config = dict(
    n_experts=128,
    experts_per_token=2,
    d_expert=128,
    d_shared_expert=256,
    router_score='softmax',
    routed_scale=1.41,
    balance_loss=0.0169,
    balance_bias=False,
    norm='rmsnorm',
    tie_word_embeddings='early',
    optimizer='adam_variant',
    learning_rate=0.00189,
    max_seq_len=256,
    train_tokens=679800000,
    dataset='wikipedia_en',
)
Below are experts of layer 5 (counted from 0) of a mixture-of-experts language model. Rows are named router (the router's row for the expert), up (a neuron's input weights, with its number) and show model dimensions 0-127. Each number is 128 + 24 x the weight over its row's rms, rounded and kept within 0 to 255. Numbers have three digits each.
After each expert's rows: a language model's description of what the expert responds to; "mostly gets" lists some tokens that are sent to it at least half of the time. This comes from a sample of Wikipedia text that the model never trained on.

# expert 24
router:164089125115159154133110103129098131109145133173144140104146158117139066127139138140152112113138121146113141076171128146094136139120143149151109130128136113132116141127111121106106154094125087121124047128139133119144163104114107134146170119156097119102095156149116152133073081133134144156124118135166141145148073122131129103116109138145141114147122155145126157101129154209119108147109
up4:104113131170146100107103108154113150094106146129140129160119127073133144158081163113118115128147092104148133158125123130125111150120155123161117095079106125129109143076141097123127161138148121111121147108129156119145134118106105119093136107116157160114150142164168161124126118165121063100119075147131111113121110118149117133125126123072125085135098139132173172153101150087137086142138
up5:120136134137096121120118113125138095139127129108113136101111075100138135134137137135104144140176115152103109125096132102184123137167131117100139141127128184143144120104171154121122114129145124098136136133141173100122167138118198150119152126113159166136128096155100096153132148124128072149148175166146132077161147152129083150124125135124137087101163141102160165109104112114124107131083
up6:099114143115190123133083109129127144103117137110165176139115103151095152113078134137126093109110134162132102100132130111157110113127118165175085118111127090135106152113123147098121151122102094152146110083091122134132116117114096075143117160111099111155109135157100144155148169139127113163110143092136176089128110119122123112117110126083152124180146096156121117146144123100140122100139
up7:142116123155141111120123137139092156116143167100114140112097157121124110124146117109119109136131102148166145112135120133127119144144144151128100135137085143107106104153132125111151080117163162145148147117087073124158127074125113095162109118086169150115133093097133119129122144110122150100125097094106121120134141072100157127108150067180134096168124103095118130150146126103110177128184
up8:131141115111142100093141100130104115119124088109105171110164139143136118127154156091143132118100155131121087106118102135060134197122172114118058186108171161135080119137138113129147110134125159139154144083086098126128145109131109141112139142139126128151093114127151146125112113112120139126123123113133139131159136120135149135140151119171155110125130106148141104136126097111164160068166
up9:112134126125123136143091093145082118071109153102142150158131149107137156124118155112163130139133176097146146138167101144103127142125143129128116089089137161101115123111159139112125083101134126128134116121137120117162178072126157108168169104154112084134151145158116100108119170140103103165131098098145139058119133129101131150142118137112162118142142148129177150132099157095125116121140
up10:084112142132153116167119113076138149129116136160111150156116148129088139131124121188091172120098137164119113104132089125116123111142116104181146151082138139137126128133124139105131167162126119092135142120148143102134108140117155119139163080152147118206156128127087150088114104134105121100159099182126128150144127136118173113157128136145123138147132151155166145135107131128159102149151
up11:110134118102090134096155144118139145140119170122138124133109113116176129128158117171135150147126143091143115103119163123134130127157193157110108124170113141147126103111159122090103133146125127137130170150179087127120149087114162139165139109120107124142128118156070144122107106104104159093112154085119104129134144093146134147135122102146164123141158128104072167126147124087069151141119
up12:146124133095120147145139119110124098132067123103150091115152132114171121146170100135118127064127122124137112085119108112085176155104120127131128195084108135100145122123153139086145124118164116116164105175127174099154138103096146090119125103122114115108109093141118127102103144112113134142136114132147118091157097129150133132100151126142122133103135088071157159118163122138121139125096
up13:153134121150117101146117131148147131118107151122112145104126145156134153123102135110112162119099188129140133093118083097093098196133156189097132136157082154135120126092127143123171163145147115145144124106153152096104188146143104142146147129126142140137127129112071131123141128111115098129113095130133126099148140158102187153115144115179150156097121149130131146130136128163124171144147
up14:104124101084146141136125114109136162143111080111100120107133134104179135159169130119126138157123142162146137091146132133077090161158119150148080109132105140114098079118111146083156172173175136160158168125174142098140106111121093095133121107100147147138114099144126138124098103092103105122117107170149129140133112108152128129092127132146171135153145141145160131136118114099137155134138
up15:187133107137173130134080141105152084155112123111137105092100101102175112140119133096070154089165135150112109098123157098105109142123117130119112180143120105122129097070119172135135117111151106134130126088123126096152150107146114128083078122137110123114110111142126147168106097116124092121130149081112121120129114103150121117127134141113115137183134140163137124149145144149143153156102
up16:167152113112129143122165127157129140157096172122114116126097153175176136138111127194158185129099116126111137097123132152099130125144163136151087124136083135129119116136132158138117095127101124098117088170141109132133136135134108130120114095153142090157128107132125096123155109140105100129100131117122140176163116127196105124065118108127105121120158131124108150093147128106108185131124
up17:129126180138154089115126134131117129088178150130156145165095144155093116117156122112104136158124115176137143101129097162140116117178129145185137102149144142170140118125155122106126103113157105111145110150106071120131128125137101175188139112117111149154138131143117126127123170143163094159149175126111108142153141097141140135106144116162138102162123080152148132142131133155140160107152
up18:180150143103103104140135090093176131123111146122145116122160131136124140150110161141089116111170135144115108113125138099077124089123160098109164160158111112078133114118121161154088147110119146096148128111108149119148149143100134168149132108141107122132109107154164141102161118130127146104156058114201132120109153118092078140125143096157117143130123160122128129144119151112103108118109
up19:096148149105109138101140104188119085112178091126122123082122149101159121154147120112127143130137121082113134101115112139120122147154125113134135162115150135104128134116146121107128103111179097171127126112110105158172138073117137075142109155115132102069121134115148106129128131132129114096083161131093147115073130108131174124123138133153122141129143175098151100140162152085119113115150
What it handles: Colons after infobox field labels such as Walk-on music: and Release date:, plus slashes, dashes, including, such as.
mostly gets: "):", " :", ":", ".:", "\":", " include"

# expert 28
router:089063144128094105133128101128112084150107121115129103155115103124114145138141153074117123120161171110135108145084125152091130120138111086131160120103104143182168123110129098123152108123156126134125157142085112130121083161127111121091145115123132159109148139123152142117119094125098099163149120131134112185115123116114088142127138107095126121136124123156110165079126114079123091078135
up0:077116156147153132157080117137130107100140133130087092186106125125137135123111116137119143125109125120111112132151114091136100109116110132125141158139119110109136122118148146136123117159085104144144167078153111097159097134072180109101169109105081144139151118119137146094167121131136144152152148143139115155115087108096125154135128122125160164099141132094141165138064116122127135073108
up1:178144133163143121122140121114138150122162104139147125157147100130130145140146173132189176088143162131101153083106117161144112131166146116136085132134093112098122112101119117114150115130131125098128142105126138153134118144098179158146120127105148120117132138143128172104119175117102187124102127138132177106146122106113127129131146105156180096148102175118093141135102105159084103111146
up2:100144123151119121120076160117082133104082116127126097120124151090120119154175098128097133156114141091096068149141108122124148098150114120143124115129151125120136152130121139095128124144203139135127142081123149150135100166127164134140196133097154103108152158159163119121109077142138130120134134143137144136151133149125102120134139127128112166104113102119078101136119088137150143094167
up3:096104122111127127148106142141105121088132141151159113157125119122163133126081172080106140123127125159166110112152106128124115094090136134142128141128124120113088100134136124188139118109105145130168127134129117080176153127127093149075157167107138125143130102132139181143160118147107114144123113106147116152167125154090144140138164164122114113178128173122160128145129080123137127077162
up4:130144158111173132124133155124119173110176140174120133172099145165140180175129125130124111092166104111116106148119122139086113136132135109103186137184110135160089118088122098117142142112130138113142119120125150097139121066118151131131142150115154099147120133126123108119116112134113096161130136116128102132107121109139127165111122199105140158114154107162069132128115110135140147159154
up5:106109151078146154127161077152155157119144112104097087153123133120191136091155135138151123096123124152135115125164135131125099098140145120131146162104153089116103119157137152102124072142137111093124128112130180128157104112100147098126159120128090130110137113146141182067135156164136180149130143145116148112121101165124128124140094122135133119134159128088131141145108157094098116145125
up6:162129179139154086115125126150089107097112148136133105139066108164147121175143147128141113165156112129132134183135117134146151122171125119129087139139079116116124163146148153109116123103135168144148092085101094120178109124135125097130095174103138163099103133132134152098107083099111090113106140116133150111131113121126110166096126142094124089155117102152152119137128121116129148102112
up7:103094118156088130120144132127133140145155060116091099130129150160169145140134111115103127092106136132139153103104169138133131102089139132130115145127131133137127133160118157146145145119121111132119126178124104151077167120119094091074082144168121120135144139103171148135101091098116144091113151131117153094136128108160134153138089129126163171174135163113120094134148164174151140128128
up8:075142117037150118114125185077134137118133157128107124120123112130134142133084119156139072144128151086154154127121128121091103114124136098147146127111119131143134104109149104133106113107143121176144139153116125158152116116084098133122161106112116125144141151124119077104131104137101102062099092091140115141129083152103142141096135099113111117151156103128118163119122145124126110104143
up9:082125138174152142122132144122075094132134149122113117145125147084131162124103157147110076155095160098090092092118125124103114122118103132128126116110146106165129092098129130143172151157075130113137095155152109126131155122120110148112134109160098151107155146151170114167098099177118104145107103124142142160132139086090115153163156098123132163125166140139119129117108154130110148102150
up10:137137125126151145091070154134116100135146105117200113133110102129118135107111124147145127121090139120143149113148121162113117108118104091168143096123146125174156162116101126093116142139150079146143162158147103117157159126101124115147145109104109120179127124117121132133193118110101133135144099159097141129162175136100115133125139096129082159127136149086096141157118167143168143108161
up11:104095089114130153134141160147124084121125120139118131163152160148149147128103169143112135142089128132152138163130141136150124167103130147124146128124112176111150122082142110122142162160116126132126104103092090119097149166099148156178134091116105147130082146106097099077112104130140158149139102148160112182136120077133090121127141124134102131113115104087116138126154089149156102148090
up12:113135133144137155119133147114116119112122136123180161130073074142121147122144119134111093135148127125099087116136155156108109095109117122155131122110123181121131111120119059115179137104152132132099156117143108109105144150117097156096115114091107141134123101076124101095161106090107092114129172123119115129159112109121135113106088152152149138132121130178092081133163106114093120158100
up13:110120153176153118107116142121112129115157169133137132151122072152111128142116151119136117118123174168107094113112085127095146127157137167133096124081132147148102103120133135146124127139125122179153126094137106120111101172117123169118166117171152138147151121104127127127090102113113118119114081117166134095110118130106135103146190063144168166095142145156132155133137113108100129165121
up14:099110124103134157130140137121163165132140102131134117122125122136143129136147144127154121148098158081170101115081162153073103135119087147142134129144088127141111122138098142158050114110115111148151120117122119121093144127054147145102157107129137161137116141119141118158191173088146132094094138096137073122132115119164131167123158150130139137111145139149149115139131153108133128108150
up15:111147148156145129121136084115112105111095113139127143180120103125109094142085149124118106115140094115160079146158088141097151121124167089131135099106115135112133149101118114118085160138118159148146132110150137107105118122116078119132152111136108156101131173134133079185080136133116127145123134166088148130133175115141143146140163123094110125160178166098109150127109165137124110158156
What it handles: Time nouns year, week, month, day (that year, yearbook), plus mid-word fragments like ue, ard, ual, ague.
mostly gets: " year", " week", " month", " day", "rog", "rig"

# expert 43
router:124099117116096170148159105138127094173101144131137170142105154148069154160159112109128135101120170120115126128126137129114139164103114187094139133155131153180148154117091146106113104087131169123112148134134161152126184123129131142135155134093100094112119157134107138176125143153121170115164102125144135121161096144144101115131130129165116154108122114092146151158130100093105103128129
up0:142124103098146169127121147128132041148103168099168104122159131140160114107110107126112073156145137132155116134101091093125151135115125108113131149130157118132154128144145143137148132138079128131118152122145104129128175124112154111120135184131122111132123107103112091104077138153159111115123087158118117086145153091123123152143111142109154118118149087170147162163100114161134133145085
up1:162097147141127120128127142088162117149132163123143146128136120167098133108149110130150098134127102172126177162099138104152156106132132146131097148157072126107103079148126137114110178134080166141125174145159097144136116158109113131089169129095112144164158149143138153149141136111150126137167112176117139147158145176113138128140152119145129165102131091122143163130109131091092144131137
up2:104163142131096155128153112103149110161117076140151125147102129156106161145093136080077129081128086162110143092102153088120121145088097160126099131126110151125106149110129117098094151146109141136128077129118101129091128140098141144133132121148105108114109068137124127136105121103121107136137160108129126149120117128085104152124107180131080141140177110133120126125100098077148137124101
up3:121129122152131142149138147144106118106113149128139097119140098139122153124134133124128121123127141137156060183145088114121117110146173132106148126154138109119153158103088155120157126152106183116128144120134121120111149146083073134142095118117113152102114150143152091150139139136088116083183079120125108085139117111161125101100169129127106108153155159095106094157102106163162145165126
up4:125119122108134158132116135145148117148123120102113172143144155154116152111113172121116139164154127130153076107125122093140159131139109150091137140138096167142131140149105163090123133116115141115128116134142122139104120139098067092134130182097115151115177137165130109110109100149105088110135138162108154086158150107117157147077142162156101076126161162079130141140135082124156102130114
up5:145143154139100132150158120154134119112142089128145116174144173141111148154108144126145136110131115113133086135128129100134161121073127109115139202088112153107124127142106149095112129179097081136120126103106156105121157121124145130140086117205125174154144142106089110135120156173151139128150118105128111136098120151132160144124159126118164127108088081110086118141141123150128123111127
up6:073159143117130100098108063119140135110129154181086120167120126102109173110140124146093168107090140146166146175103155137104109123123134119078134148143101113162117137088126162136097113130113086139098153147119122150147116160122111147108110091126148149132109160106151088131111120165127101084112119137137102104119109095140106155165131111120114152152146115107114145111128164146155106134125
up7:138148135100113147137122101164152124140119114084075152154165115109117124112121131126129142156077129117124145157072124097084072158147157145086124119122142100108112132114106153139106130123109115190165081121131097116145167100139152096117127130080110104149142144137107131088087094150119095126128134138118137080101150104125105126169116152156103145126095140123115152127112098105113095124123
up8:127134136130148129125144114125111103110065178129109089132144155136137127141102129126122130150117117116144097124141128089109123130120160137109145146124098142118160154136158155102094164174084187152123114118128149127075110082101153126104160099133108129136082150076100156162127130159132162137139100155109109129101068127111087123125159122141140129112150197116112126102121121138117102139100
up9:084140124099140103138140110153141090129118140172063120132098121124102134177148149135119092118105129116149127118113160143110129106095157122146128138164077195142140092153146070123147141129110162123105131133149112096124131131141152141141185139119144148154121100086065147138148148096119115116082130102124114121129083149134137123117120147134125170144130079124131128124129145108135154080146
up10:144136114147142133165100124133088131117136119123089136154143137136147124185147137107146121131139157129139124168088077118141126132165152124137135127148152154080115144146159088133191147156129128080102097110122158139124142152103107125126165147107111117146109113106135148103166089173181141143121110158120152114165113116102103147113179116138155149082109115088111087108108131123122111173132
up11:115125084193099141115125112130166122129127157138156146152147164133129112150108144145139146125130141121167106119133081111138103134138129095126165085158108124141124106113105119108130108127124114118105090118108110124156148147118092116067127107125104136130084102115158163154170144179151158106173110142107134145148136136119149115111142122099086110170106062081107115129136147147107109095093
up12:162146164131129168120117112117160134124105106091166126149143118122105130167158093132110160076115124129087100163106166101153137108114092158138139159130099148133123090126137143112119158122140150161139127129112131108137070149140103078106161140143101117121154142181113122136135148193122150117142134169147142102176089117154123117109167125122128144123170120150144140173136095146132137141094
up13:129118133122142114115120145121142154125122169084114121116142086124107097121144102128108123130092102143128160123113132113152132156135136161122181170159116165134122139164107164122148121102164147153199132158145141139164162074083116126140146134139104133121109118130094080135136156121138133142131129134117139111144116130164138166101120109142099131150180109111162160183107155129075106173157
up14:108159146143120104110109115133110145096117153123129188119135141164150124144164105099124117124060097150097085111098150172149173117171136143115114138130151113095138119137126171108111095138105160123167135088100146154127149125136103161165105147105120109126135156111131143138156124102110131111091167150149121154160095136089133120112163108122116079108143136103146148153086091124146120099114
up15:117119119139141136128130107144128130115145099113139145168108124116100135106153120124108137111121151140088080075131131141186123131145122153178093121132137142123080095128162135043139139150131143145126124128098115114110164117110100106122103163120133127120169140097120121134137104130132154118140131131135092102168081119145125113130128139102138126045076076134117159075120137089123121126119
What it handles: The th, st, nd, rd endings of ordinals in sports tables and th or ch pieces inside words, such as 2nd, 141st, or-th-odox.
mostly gets: "th", " my", "rd", "yth", "enth", "ich"

# expert 52
router:084121103144195165123123111138104081122141127146127113109127088143152162138164134142138126159131156124159096166108142090129104097145102106115130142128151091170111162123128137105097166134111165133137148107144135112090132111138133125107122141117115145104107137099110123110160119126073100159139122145158107134160101146152148161127116096101150143157121145116083187131159115084115159128081
up2:125153148194129121126199146148135154123094121091135164127149128125138140120115146133127117130139111155113098112126112136097177120116174135127093127102112142102090113076134129117134108162152187100108120116099094104106126104106103126095120122154132153136133108146121170113098101127115117119134119087132094099126133078127177196130154119154129120132109099141118135147156104131091154099138
up3:132108154103116134123136117103136143109138073120118126162146085157143083130097119182110120102128131149127153145123120085107135135133103120142129147116138102138125158153118133111094138160127126115146171156134102130088085190096127119112183094114114135125113151195147134163150159123132122137099128170137083105109113101180145156085125105104137138125128104125164083127127109161119135120105
up4:123150161130098117129139138132161156153130148122114098125154130135118084140075144141149159149074149080177140076128156161134100103085157116136116092119131145132115107065166179139147153141135124165105131123157124149150145161112089145121138153152115118135129138137126167114133081126101143132116141107130120117122156169126135106130124105141126171086122120108156123141181111159117157148147
up5:132132129095114188175145126164116072130116135129123117125158147127076135136150088114105138123133143121131148116072118087153121121091110143128129123119103157119101112121131133081142127122130088175151107177164118149106131102129139126164165121184140084163144080127119093151081113133106133112120123140130099102131111127123131156118135174159135119120126128079119129139131084161127119168122
up6:173134099110120112130129095108117076095117167118133154124141140193151155160149131116097113145159143128132060142108085104116116165096156187099123142148112115125185142126154139116145116141107115104183129120115148112104179107120153094178123117074148145153120125116123118153126114124103100118114140131149167083130118124131137145155136111162131148149106102144147126124138111107139134130122
up7:128141143102095146169155105138164132144154150130122096160140125142107167137106090172126121110123189096178121146093145105147112170128087115158116116131125140131050103121141138084143119145127169153127132119110110117128141119120128088155142072163118113163127122113118135132112128120134181145116133122147077134142125125146140166137136150165090161135108178121136093141118129145144149137103
up8:119097119090127175126126110110117111123134119109141112126159115156129135160097077152106143114162155099121146125118105097132154137135126149106118129143127126114097096112149164100172118112157085146131122119134110137097120092113118089159143142114116089100121103135062101148080086122123101149119135104123157108177146083151129105160164121157123183119124137091082097107138123150128162146104
up9:139135139136141090093113122119112109149118140129125107164114127058095133127100155098110129116118141123117110150130118084162136123145129133125104104079095109104141180096061172153115156124059123081094138116098132127083106113128125175067117122135121113124134126127176159123119105115132141111152084122118140120119130103144122115142121134103135152137094098165111125150135142154120084122131
up10:097148148167125109141118108146139139127107124113125098142150089075123141174125126122112136098098115158104134165156127093127127097083095090145135150106138109129149146137095163125113094146171126114116164134144084126092094108132127125134150140151181156144134065188127140132107110113120159101118087154118117136139155146135162153156160140147112173157120133122139141154161122175112131130105
up11:138093143077136152085131172130108134147118123112115135143114136162131192115134139098107134163129175120150107123111136118128160120151149176105143111148124111141158150144132157134120150196080097139159111114096130125151124117102113074169081150144087150108143127106124109106119146142144130146099097097148104152134106130142158128100121096153153112168085107138094121128134132130100098148152
up12:138156115117157093139140112132129134130136104151097142107183139100094158115127155140120110106103105164132109098076124158142143139114113130095082137142094143132115128158137154142134132123122123107102123119142137166121120086128133129148163093127155171119122129124112133126146116075168166134130180127130122093114136131099133197104103118160144122140111106126131078103139050146103166089124
up13:136133133123119171133108120091130125122181090105114117126137087145125111168154113126115157105131160152121100099133103112139163113101092142171123110122126181120137126118138186079134135148143136134154142100131110152099141104110148137138155119142129170137127119132146134152135078161127121117142119114145165103091076100098110141115135114134124193129191132069110135143143128117161150155160
up14:122102128187110148098125138105116136118133113117130113141140122090110160127127201132119159140143097161130150191177126104115124140093140132117150149159114125112141131121103144131124120159162147130076099140122069130080125120123137167133094126129131116102090128101139107124118112144083152143154142121082132133136114077114112153115174104114125106158118083115131079135114143131084126158138
up15:163159145163151110130130107149087110094157145139108128135088089152111107098115125082140131129107096174139127122088121080119123092131114080126154130163114125123125110169118118175083117102097088124107080168128113132145118087145123153125141113134156129122143118142139169145121130109134060138090147136114119168127135118140147130094100140112085093126127154166095134137111132118108141127160
up16:117165140114133149136134106113158138151177131119127104129125128077132141141082138138127136165092116115164131103076134132124129151114147102124096144093101134130117103117135151148139137160106111172118091140134125143147112148098092104092139150134092141087104102098146147095145140123118170171132174142124140118108120149151126128092127054106133113107101118074115135125146158154100131062140
up17:088173136097109124173101158141135142123113147139098082175163150175166134158090157149107135079130123124155145145103157140109159138151103133144130121120104108125100125100135136135116105119117109141129102154089153133067139123136157139144159117079140096093088154112120124144116121120120123116071080117130152107174139121100108132148139134106113165160149106132145155112112125113160159147125
What it handles: The, In, On, Its, His at the start of sentences or paragraphs, especially after line breaks and section headings.
mostly gets: "The", "In", "On", " Their", " Its", "From"

# expert 14
router:091158124133117091104166118121093144151121095113087178167128084103142135180123143104168193139121153083106115123101137147127103124131142111110109122135136169110152153115130119101184089118134146126095155149102122127163088158138122114116095146112141139146112124152139156093101129150136131148142143140121107096081118122114120157113111130163137102117124141112092166179123128157124106102111
up3:116156139118141137094129108147119139144125116143153152140175120107177143142114130116143175113127139115114139124124157115161114129098114076137110119123119091112147123091142148097111124122138177075135149171119127155169164148108142129065102118168123111107158145152155137126144109179124100114112101117129163114110127141125182106118110122065109148192133119098113158097143145120140147109111
up4:070143141126085103135095113102117128136098131127110126153122144118146146134138139105135140119086105117127111111137127117119123099162184132117121170146120171125151128158126096169128115140134126106117087131139103097167135127092109113136122175140141154103113174140109105092129131119118163137095200138120107133143123123105151167098107108191155105132153127178150116143121123131149170144073
up5:102132126134081113133156127078150113103132143127138128110141122108168086160125115112115185098104137150153115119126113117115110109137135113085145163120177108078140126123182138089135140160111105130131144130136132115134073136117145116088123068102176106115109113099089096092175136131123107117151154154133175125145103140114101138113127096123102147130133164103113147158139129109102100165128
up6:106138147177170083102153122110163129143167148121145157131108109118156118134148108154126125156132122143111123116122116121126112121122165143108111168139089104087105112126132106101167082120140154100098146131121101078128154154100105112119105114137130187177115132152097134103135127145131143121149109156113100137110156113102150131110111137179132134110116078083160134182110135164126127158179
up7:120167101144139115137158108092106108087122145127129123154109152123134107180139137104119127125123143121114092143119121115103082129144126118133098138153073151126103129129166159108160161127078124126082118070100165079122172132109083119069138119115120128077132145128108151110115110133153133088129122119087111115121129149124119138120126131121131168130108182121119168174100163146156125108132
up8:165140137135127122092142162115123144130210111142160112126184118111129115133131183119104106132137111142174092136108111120082124150112118087099140130115094109108123164138132166151133105143108120094115129125168132168142106098134135137098128150106139128122118083121196129116116113120140115094143123130134140136123104093111064161130146110140107139159107122165092089137128127175095136118123
up9:139183110135137131095148128108096111110124159061145155087125109144114130135134103132143142120174156161092095076133146120152121154125130132125106102134111153128134119136115159096146118144147141120125115115136123108104111150119184133137139157124111147174123117138159130160122125148139114087075132153111101107096126124086184133071129122123143110126125109135173162139119117122152121049110
up10:101128106165134131148119117118126092125069134152122097139079137137122125146150131100133121136067156074164137115104153132112107118116160121150090136112080125120144148114159130128161125066119159159109118149077134082123152147096096127089093102154099121139138133133129137155161102152140160137123136123118110135141119126130130114116134107112130137153102142142100188166098078149084115147138
up11:089149117134095101159103105119108107144110140160116147174125132109147154130137109108151123143096106097158127099124126127111124092087147132099170131169125169106133069154149105142127115138148117117133104108098120099183125141128096172122106137147126153145101172089123102097144162138135157148121152172089110117140125120128109103082124102127139135108142129109120102210100110131131137136097
up12:147162137138142159088114147127125123089128125152127120176118114108145118145093115133130138154137163102096137110105172114165126122143111157138088105159111117142156180104160172152137118109122149120128085154136137115159120146156115171106119164111126094129141134165166124121122111151135123095115106172149152088123097112093158148119125102124143121085177151131050122129139171140132157117123
up13:114180137110149101104143125103083097135146147102140137170152131115139119196119101146122155136112128105095086128113160114128128121187101116136137153099127163134118150148130148104176139131146155092132167161097149119143157156128148124117131153131095115081154120102136138107124117134137112124097137136126111122151092138113126178127143121148137104176117104145150149181087097169147137099092
up14:098177140069119124154106118145137118162136154141141134165163136097114139151088089140129170165122145139124107152129094116150131153148153122126114151103133162169145140112156127140144151162109093099111156145122166141178131122093156183105142120146152133129142099123118149121128123137131153140114176164110120099180122156153120141126151108131104115079169141112135180179121099121115135125121
up15:172143121143144155152139140154107111101165138132141144129132144137096158156147137121118132133143111120084121122088157123130160181128129147140089129133117172160108108147133144109140128154151099147146117119192153095087111160139128151094155150109090144135104088095130133120144133132158118126126178129118112115156108146109131165103149157142140097125127119132160128129100172154148128089036
up16:133136102152099117122111104134148131130135137080101118107131139150161114112104091153094122138089103183122151101147129135093121116155103136110135123112118109115127157121150096141128142144140153160126124091081164123194121140083134136125136077137194119142156155131125133053153158126104155121113154110137142136109114136090102132092107096104128105140096143117155126114121082165126133157112
up17:157152123130123126120139117131134113127104180106119151132191120169128176158132095137130167171160127107137066104167138112116160170104125140119111060152124136125125119120173139106145111169151074140159128110133144130112121128134109124121108170142145130147122135117093099113114137173147161135106166170165119135133128123137135156118148131167153110131170122130113156115087097128142121096110
up18:102158137109138116086089092124106108120114133144136123155138144114121111147135124174129138118138163156094125151127140098135094132150152113135133146123078161148142111140101124135152165141159134154135155184151134134100178147123163098104098165131107133122128096121104149112128130142129140095102144130094113096161074143091143111100155155116168093073101130145142144112154167173146116105086
What it handles: Middle and final syllables of Chinese and other foreign names and places, such as Zhang-j(ia), Y(ue)yue, Leipz(ig), plus "3rd place".
mostly gets: "iang", " Chen", "ao", " Township", "ng"

# expert 47
router:101100129128127125160099123149079137085124108130125144120166143107174123101126149151137138146108136158125131144117093121091119130115115147128127114136096105125119170086115120122146151173163128145095137149104135120151087129154147123139141072136138165097105158124107114107134143109091154170099125150175130082123139139081148131152140126140147050174117091102120112130137089090101143132125
up10:133148104184140122125130142091122127095125142125143117118105115121157152108135163162077134135215073130133143133124133127157147121152149157107113143122103167156146121113108120156142119107131137125105141139139109132081144160109165190095120089126109120092118110104154113145147097099139155118147076169152140071109105148127093135160136110122141115108109118158131108115126117130117172110120
up11:139123142149142139122117110120145115111142157104112112112125181128079154131138147128135129208141126056153130131108125132079177112133136130079126103105087075111104118106119092163114125136117142123116120118145153156102126111100095131097103086107136114092098145116173114131140126168132143088128109132129125142130122118145124100120138116126131110198147156109124086145120127102144087096112
up12:126140121132145092166120149131139099130121120123137119140145206082131122151092109107114154110119118138178112112099143158092184153122118129143139118120086098127111139081183135143124074123112145153123104142109133135110116144134132172133126130138122141097198136133142132061169154124122096114130122141171150109133119132093134100113134129150145097122149116107118120117113110117116135117060
up13:174113128137134087151142134116141141080149090110157133135122092134134126127116134146093100130115122135138108150129108157097186119094112105109128159151144130139149152128136160103156140105111134096138085153172112105067110147109123131137083103094155161122131128146116131142110118101112156136137138120096185174150107111129200140119170128156095137138148113119158135136138092110075131129117
up14:153107155106113121134136152063111116148091115120106122161122127107138166133136122119121166135113136126143131113123118137108150127128106147131123111101098088100145151173142111145138100146130137119112139126097093137136161111084102144114126154122176158129142146121158173145120114150131132132111171155103122110124093147114167112092142097188179111134176144184119135124142107149165203109124
up15:119157144172133130138099155134154110099146139138129133121118108122135156129115182114107126083082179100094119135143110129155133121092138141125135113111157129097109125146115147131069134139097076124155108130103124158168091129117120136089127071097106138109166146125118160120165139134118147157114148128139147107156106125124131112174163132094086143161178093112128161101126157114152144091153
up16:126159117147118130114091115122140139121124156108110116141169136130120161097138169153092160080126112136140167161148119116151144140119143106164107143101149110141121141130098180096105139171112083175128170114142099136138138110106161114091105094112107212123123102172157119091102097125120093143134106178154127140137123134132115136161128100123140125143104095131087119151115098139138119135144
up17:107126123162135136124139100107137109116131109078101134123123172099161088139182136061124172155089126111114123128091127088132150127150129144114069135079076152109101115127103134149114133172145149129130102093115163157145128127130108139139123110084169194117111138096151123102140106170113148149075119136131101112114125111116105121133156139108114106085129128112127142137102130142135121125132
up18:086137106103131097101121138117117121083120143115102141130130166120142126113113104153115132120135186125127152150115138101158149102128150128075121144141099110111085142107154116070045135149131100116160123171093162150116087142110097125125117080123134123124178162139122186116113140119089120131150102144136148123152120113128122111148134115120138135149148102144139181108123083119102103106140
up19:130123167112132097159144155082113123120067142118106118143142082147125113156157156137117135096126072177115110148114081091144109134131085100102161147115119167114172130110110140155145139155125142107156112156075108121108132127149154083117122107129121134136145123138147120114093114116142150152131129122148159133096120140125148079142101117139087110094111092106090177128134169114147134127097
up20:136102143139141151086093105127108130155087114105194111163142117155131113138121127132118103132135117132120153137126184186105102108153156125116116144149155133106145148109160148135121053154108124133139149151105122107111120186136163125137126105133150155077164136137121111119115102095103099122104130130125130147179145129118119108148130107135177114158123164127128116130110110154133189129079
up21:141119138172139137124141141114159136095098130087141135143131148147116158127125113085126135166125141132153132113113114132137179116137155125101118133078080131162162103086133168104133134158119115124122136124166104122164149092099140148124135118161132117146124169156163095088138143132125154087115157162165113152121139138130130136155133124155134117160133122152138096235148113130111111110086
up22:100143122117119121120131094142121135106112130113159139118179118118145153105168130062101153062091085133171098136129134123125145130127111103113117107114116148159083161150085160118134154168143104152117129061135119129143116123116121159079118128129125125123113129143144087129097100171126088128101125130120083124147126141140113163136096128077141152126100096157119121157097131132137155102099
up23:104145135113113112140105128112145141096114110094133135151122138123105124096153135110109144104090163156155129164149144106119145135111117132116076083127131161146112118170094169052126152167143121163119124090111115080130115154107132098089151151115142159120099072127129090124155131122149126160138117132130100100147118122106115151133134119139139154197094095161138142130113077124144106110147
up24:096134145154130102130119163120126133133147160140106116128134147139141167096164112138104084119126117133190131139144081142096098123145138148114109101152094135121117116122095099133127101175111136154077122100128135128136117128103112089116124101082126096104106076136087165096142128096135172091086141137169089156173117110137117130135111096157123119161074092121115119120127106128139138098141
up25:143142140099150149103140126138119146071129168106140159120161086136148123122134127137097178104087144139115177114111128139109114090119152125122122157086122129099107145084185161108154139129148101129156136129093106139173121101117160110148154073069126152126154133100121128119146159129120094088142133106135144131151129140113116137117146137143161095151179152166114128149156109117130128151170
What it handles: Single capital letters or letter pairs inside acronyms, usually in parentheses after a spelled-out name, such as (YCLD), (INE), IUCN.
mostly gets: "X", "AM", "PS", "I", "MA", "II"